From a checkpoint of a small mixture-of-experts model trained on Wikipedia.
Size: 16 layers, width 128, 9.15M parameters.
Experts: 32 experts in each of 15 layers, 32 ReGLU neurons an expert, 2 picks a token, a sigmoid router, a shared expert of 64 neurons.
Training: 818M tokens, 6242 steps.
Below are experts of layer 11 (counted from 0) of a mixture-of-experts language model. Rows are named router (the router's row for the expert), gate (a neuron's input weights, with its number), up (a neuron's input weights, with its number), down (a neuron's output weights, with its number) and show model dimensions 0-127. Each number is 500 + 50 x the weight over its row's rms, rounded and kept within 0 to 999. Numbers have three digits each.
After each expert's rows: "mostly gets" lists some tokens that are sent to it at least half of the time. This comes from a sample of Wikipedia text that the model never trained on.

# expert 17
router:551517582451529474439492501402464477390585544498455486511496561469477429518542531452503513534517533601410566503466516564430508524494514515514370527563489494490481542577532484389447558526451454577477602541512534467512484453472498483537557477489474451430526491483422518580481523392483491436410529440441487509482523437438517536457492578611499446613421457470570559472454449504455522490443
gate0:426430561425535500468526532407511472481597513466507427471512511525584503522512445474482579522544443563446472456423432554530580555547564484538467623412478527499491504569460551434520524520462505459530567487412568486480479464396467507616602516529538442545515548466483568517558530432512490508512530482455561502557480480445475436485488528511448613565460573480541574535411422425469510468467
up0:445404510563502447455617476504508532559458528457424396499530599433520480457529589535455599568556538490374522502510449430464473482371456537569516555405439518524501478580543492425556554560464408480534502493579479474415543558473523540448564487450511485485541433557521486528466446582439458537544461541572558498552510525474492466516509478457436507508511414502498535528512466515453437459532
down0:537485572419510563433596510540545490504491533493489551602477471449434528488562582505557503507555502547452506551580526505490466411517466458425494415542490453464435535473487451524456554467530551525465453429361464382557503506500624461500533496611513533515492406541592482497410545412427439537523478543487556543511492467522582485520505512486532522517589580469472540565549496424475520561471
mostly gets: " ann", " rem", " us", " ed", " med", " Phil"

# expert 25
router:468549549595600554524531515587442447447530436449472545496566546469468523435574501433485453548374543498402661500464481522518480419497506508480404512523437501496556563529495443449499592533558441536576475540571465451499527534481460394496519529561423538377494420512447448509477531489493556536438525429498541451544527516460489533445517492510486447553422446501486501502488568534444476547494
gate0:439543503511570540496518499487491448444433401558566540508478511451573593593591532538483509494451485423403632443423509476514531537482472580476442512498489507489530697571521451510543565479487474456489522527561521523482504507474549512617508510464479517445515450497493551464568473436471568556581542505437543426514527594386538517432518436533508495519528486560472420480500515528456485512481
up0:558554409543535468546454431440554512438461485520471502459425519552428475509489444572498536550517464545549469505457581467540617472430552484440412485431514624525556553454454496375517466450531483563464497531482497535522400539545519509496493465576481476448544470544523554515447468553550526486426513483470541465518488423516546465515553507534604595516498401459403483495592423455507603484455
down0:563497539455584516564576576430536496494569472465453538516432478427478406437496445515500490646515465442470488542465538540499461531491510407427487439444450440406508527513507581608499500472502455433461459529575499537488552465439520495549509522418462415463420387465546510461534480572496513539491511575511539474380433456432459398528507479447481490529566464447471523540524597506532472522474
mostly gets: " act", " ind", "act", " elect", " direct", " Ind"

# expert 29
router:426438508558489451522487458436420458382569491429452460509581526496430493542539523407573559469431447462499560553367465535486429485551586462544480516662486522525625401533523483435535484511518440579522528538479471472499540526484502469473490485604479518484499460424442472522510451491492574447474467408507547462477542495492453477483505458493489466542522424498477533557464539620476476562486
gate2:566512549531483486422540592480460506472516426500503507488491526521482488576570489457527529498514492418526465485445568539599422500507549487417545444572480466472586552479537518542436420508538508618442536470480456622462552576528479526312518498516524548431507508461502560611534483497506598526558549408504574491537473465468541485503521391506404469535524533498464523504519576572448509499506
up2:515521425448497471505585509531586548471546478542441559499522592491523504548469515491502506484559394527562467359383547484480465442517502457602446527489488529426390473476472412574505462528500546514454488529463525508430541570509475521466473554387548570495473512485515434504407455489585484585489422559523472503621441485493528603531469456493387451530511525526545490430503459467485535458464
down2:435491557557467523506508530489470529448556544521542512455492450535470473552506507635566576454461638431473508507514478556408450459508491557429577476600566457546487560460507429459546564504468497486522554464527456532595498466494453493505581393541479445510464477455515478527503560447508609532525544500524566513597465545498511407428459481521537514501361481582504507603519532411508536565496
mostly gets: " for", " with", " at", " on", " to", " in"

# expert 6
router:503540473585537486471523485500463517473533415450495420511618620487458459498561547354500606454390573578462655498507450502491522455447454479508473492622505464519524484566523471446522467528527556554508522530489497457549572510568448519536482512543523484449521400539426530476443479516477447427455529493613448459488534474445498524521545524517505491588593496468498582523539547450523526530512
gate2:521621494514551407495518480463461524434450439609431481495494539511573563550532534500533570416455509544546587482522533580470478498427427492458560549582459559464586525536480469476502535510548517529471458399499580477518567455507434527521499534589511415481521542434448562497471510566533419537577452520556550429446506447447528599563527502465512597548497515531435584508486551445439434489445
up2:482549464501501513588381547512525380521448468472517506534519423450422479421469425481505503509500459581420534468482516500582562491537612495495574511464510419519422465532591595463514524527635530498582477598482446533538495513519450544479580516439533589495455544454489473523540563459548504561576495445458500511524544600480453544491534395596462445536507443483517518573463476465494496507537
down2:427520504449528585530480573355502491519485509487504506560558563513483514440533479545542494508456440505461632451534436547520516460434568539442578422491579496470531426448504481466487432449478480520509500461453457665468485538509504427477511539496563503555522559484470489452504434463483466469527517457463517424544599467547432458473520422365509426447508500414578479418518522530535444538577
mostly gets: " death", " Born", "apan", "ford", "ox", " They"

# expert 13
router:461507596456547534457552495518440421407516528497476410579579592458457461548545558479482532480510446460459574503464533514490425481551458489504498497574566496557558477568549496501555548518443478499463450429585453421521557514508443442514561455502511495490523441393428551441446446559510489471446482507525515471637481446381435482537565528487481420565578464514521474481533499571395409483509
gate0:486497585506515520332519475504455517405479444509434395580459520526474596553447561491438599525529559445456548515512534473476420409541469562615503457469592545549577526480494481495583570570412548448578430481510515475497539486491490446592485483529470518532534536535507507461532494491480527466512436510537464506575450491438468411511462423532459513476613504490454509522569466559497475425485
up0:519644484553518504547493501581553443531481499526526551433496497388532456509477519490437386544542430579538510510609499442478511519512490508460450565459448488548502530532449502576438497407441510435449540533503540476389453515448476446522567480457406500497491536444517471435548562457583557480479451415444485471519491394429475410533476433550519545483556534567589431491494488549473583554492
down0:544534482561470538518437463453444510486476512461473544553520545429466517438498473392492509524469418525479501529480485568485530505443464495508592422534453487541487466547594624474458532452526493452543457426544523497576484524384532521511515548523512593435533494636477497476561647518433468457490431467479502460464582457515512479505535520449556571460539516441613610436478529481603543452547
mostly gets: " family", "gy", "See", "ode", " Europe", "y"

# expert 22
router:454509550532543479486454437490495468511493528443516492450544655475469495493623596462475534563488476548402537528436494491502552480530517475475407529630430525548535488578522458454588448569552494468506539522519430486499501520456435493512478473521501491442506368560330561437449481491490498505385432451581448485528483437497517463471498522602488510514545514467544554477459558491520484538438
gate0:376543529579508494542461577457462486528419469534448406579522536530534429452514590545588491509523441494455478539483457527528528602518428540525435527522477570478530488531470417455542449515486494502416549599495566458421494480471476449522464525456586476440517493517465548455483495473366587488535465505456452552466509493476548460528442536559479552577427562412504537629447486438481459577479
up0:435381557424516518462527494572533528526549516497481512453494509474404516564450417559519529509498432554459432533564524506465537480465424463444532502427432512507514510501495460481553485409507481492536506374481449581569470537473557507482483453539584513521444597381503524481553413599522481482523373465539383486514531607517514512514416528406500478490584498416506500481411484448524504483491
down0:547371448499427450502540489414517454514512453462549520476448528450442450593485456478489410571518543509537510529500522507432476487491452559479396534485466409391497545522477468455586473525531487514541558540497471533492386511462560521439523476533469539426470516469533459471543474490457498471475441501496481499322546516450500453520439564489401542511498520459455567459373588548543547488386
mostly gets: " R", " r", "|", "R", "  ", "See"

# expert 3
router:466470523546516515532479459482433448468543499462483491497491584483390498552524602397533601612463576454528509547426405508510464463482520457520497573523491555552566480539512536468431463541557461573478471510503407405496572408442463558520546441583461502414498423514380498527454558460531499498402599428527473478526518557507517464458450455505483492524559472394541488463572461502536475522460
gate0:557566495478531498471389487487541510503399487502550437504469519510489485617543530473574483540473487492561487485514455544542456514487541361497602533435488592530488528490484631490445446461520439496454573462472507475501567426432460551570503493610548518496491442494490534498522521507586596498480555524597482565553460587504445540491573464466417564491618509425547490492522466500499527568406
up0:494526531599597528586487489519520503502391458444460539413505428433505439491513512475425498547604545497510550419529452504422497547411539596511503452501468490476406440564545534534468554480456522458439434508434454442460487455540514492512477552407505556472505471402452536470641485422435459481448445520512498504371483527547490525516526541494534595485403505458568491510496587473479471501539
down0:545505578443449598474527603586504568476513555529432551518413459432486586535562502556556521486573487515395509524540509540485556442546543536509417438494533503521572469543424458531462557409502517517483566412600464435475460541410463474532460563472493470526568446528466511495421516447550488442538496491537485496464432581401516505467518474549503513516517593472519594569551533450421584510541
mostly gets: " Har", " Thom", " Mich", " Tom", " David", " Rich"

# expert 28
router:485466448506532464550479547532407452478507549458478428551572666515485458521615477433511545588484490552490544541434483488478503431492547460450514554558451508556506558510550377510535490491507491499502516526521474398537492560567467454547562462547568507356549435509422560481411555455578572530457503472502496495505513506474445513454470457563494505550562406483584600499509499588513531546470
gate0:489506594507545502502442580487422477532528467499565439487572457488559490455503486465531496544409546485563488471568469566548502439530528469498458595472493477527509535486494550533574515450545468475517612469496560523469518508532486492471480503665537378493528494516436593581474570457549582452515551574545449493568432535389461557502522460543482597515505430447522496442519505557362504538426
up0:540489444621498467554499456575462555529468472473489513517478473404434555505564516472536452421466495506468466423455523448541514442506433504462490442521428430485567610557500445593552481470543499429614508575507443520549446549395504466500504480593525458450505509480510522496513500410526502589446522474526442577545533504475602612504448542513424477576462527498508501544572431494582512503389
down0:481466474540457533555482434434529450535570484467525583421571466500459541491511460487460495497477438581448524507431483409478415416492500549500446544529522538551545431461506468439418538414458430503510525488571456594536457580475469587453538451525416464493479356491530607525526456499454563529482574555542532537534591549525490546575570508565479390528469493476414505501476501442466524413516
mostly gets: " Col", " Pol", " col", " U", " Christ", " pol"

# expert 23
router:519514534535530448483440510500515456432548534500492471469465627452427508471633557400489469581429573497466576466393434487427534441509483487445529522591497480574544535542576461511503510480502584502470552489468466455469487534481404484510488450598554498438488384468402471463460520518551534409419529452534429485475529507487458531502545491489479544506487451491649555482553518528584519565510
gate2:481496548505506445476504456518590524428497542517534470631499487469529510441534513481575549502481579453517501485469532548445517459555482489521525460529419474555628631428531392469584633512546547576462519519557409472453587552478515523459526471532468486429475511428429496508544466504559536420536406472528497497450531510522462477550528439436450505425476544595520562430512471477452491565592
up2:507561526414397540485371373505548439559517584509523444440582462554485527493420459545549509459432444495454577576451446473568402503445539536460527480564424519599434500508490561490519535473593477477477483496523484423494456529522488564542481496432522588593529507555485503479469519542478462559523596418538535522513515455423571516496526415443579484459475483457457505459507506476541553433472
down2:530491584483567452496475438420558641458442479414524448529519540480573499427519513606466514469453526506516479484501536474491520583478549461490608524576505554488573583536502511470503515556442587562479508562527518471437455464491495553474510414483450430513460452547506482462550497587499557465530466505491548441368507449651468446436476489433466508486564483431479515599480437517510434575504
mostly gets: " was", " is", " had", " has", " they", " would"

# expert 21
router:513561517513504502510497515464400471469554487438451422476582555461349499573587523359473468543400482485443525508484460534501478429497496509519497575629456564529534476570507494488549499571484475557548485442480427408538519526514463533515470422558519468438568487506418442501497455443459503464485529376498431447472509530490470486411569550513440476502498408478531562471497562600543459517525
gate0:470536541524521489507554525504445475509360368488481501559374529540449478605513539528461363570535469512437546493562536468576461493469542544484583494569457534544507516545540513471562530451524505563540543484383431495558496497415455451550494447528452416486558526522496586500461481418437534434474472506483561413435469563537518504462478460481427520503467415463591475442530528549454465486482
up0:453490557505524582520409509450575504411455486520478550541543465507455540550443587563491540516471495579489412438515473501510505460491540543381469604498364497555491450500438528510511459483471469529499381380502564499435545487506489577515532461454563513415513562498517542470526548390439541542587502526562495490587474602476549531516476547442443479432529428544532482431469515531514413488485
down0:516510435500513471492516487499487503473500523603505470451449486487531575468465604450551526434479535577546491560503507574479483477469494505544485436525478456584517547463463562537516480559529465537479506527593523535506437407507537438480504471495594485486489421505443426535540476446494394438482336618472537590566476528505481484583430412537524574547440524489409526567395477492422504478400
mostly gets: " or", "itional", " and", " these", " several", "ilitary"

# expert 27
router:435505428453547520500522460467433470571534407429525497483562562514418527498587494477536510558492518511423512589466415560559460521491394444503436537557516574557456461526634524495578491500491480558528556457496417511561536465455449547550505463545522443390489458450403522472488436506426480431491565517596515526470510482444516462456547476553467433533511425533513545416561433475546600512455
gate0:402482538521557441478469577502542642479445395517433524546474482604505553459517515540468398570559578568479505452452417475533496488476408486526470572506474505523459554572573572496556506546545582510474541566422491593522464450466492438537571538521431465528439528449466535454506426487448538452541528530539547586504557501430437462400488538511516523444521474469483462543530472434497584496442
up0:480540502499464561488528512467407532472432494631504521421449452528508423480547453396547473511457535514565499473562527552520541461466513423430483479490411480487435485533498370508477472477613435485438493402463508500556487464509455495444465551456534362474543495550507374433472458575543495428444447556557516468455585464552538418479513508497528524504460548467465548506521433519463439548597
down0:479543497527479561425451458473435493535497486508472360481625508507534485391528487524534527445509464513493525559554485621422456540388414475427445549490476470505546479514475502441427496466520531413544439459512448477544562446455429486481592443419582421453500485570509527531475507543533506537498522490429668478524550480540468542532493526462523494498492526430558482482501527401533434574456
mostly gets: " requ", " prot", " det", "at", " arr", " T"

# expert 20
router:499536563420539481504500519494491462441577444446515425478551657484453456531518542432473607494442534543411590540474519530500477436541523461540428586581497502625483499514557496493506469486546469580459482494550464486535522490526489470509474445570505520383498478488351504456453575504454506531420503466546447457538554476483536471435533535503481474515540406498603599502498577582546526515537
gate0:505479611444536508407461543497578458452495405504489491518439496483581509499420519529500488509483507468480591550462500455496431496533521392642476585419466501476477587539539439494516564518574505487524547541535467560562463461569485484443403481517560467487472531537459479505520482470481444571574563531486464398471441454490566520558563598597438515452411494428534583571527475519425524499522
up0:454397515450536440388492485420508470467530461536452528564466545515576467558467530510459613535512507543452565458550501488477444494501465486551482464494494494571543541564540516605588459442462483456570420564595486460472510376482492515440455556519543572612521466512455429523456514524478471462475463584533471516472481523555554481491521522355503484450516565583523567508487461426390571505509
down0:511459486464440563517549575450431539544376478554496480399452541471459505468519423535513454555471388412459509522487536476584518561519479519438495495507561608515554549429348484518539521460524546439491494533552512472500482396495537497535568422487493414452669514471455456516518476463493453527458595568512509418519522536473541587479549511507504510523542521520516474575423490417492479508506
mostly gets: " min", " par", " Car", " football", " compet", " mat"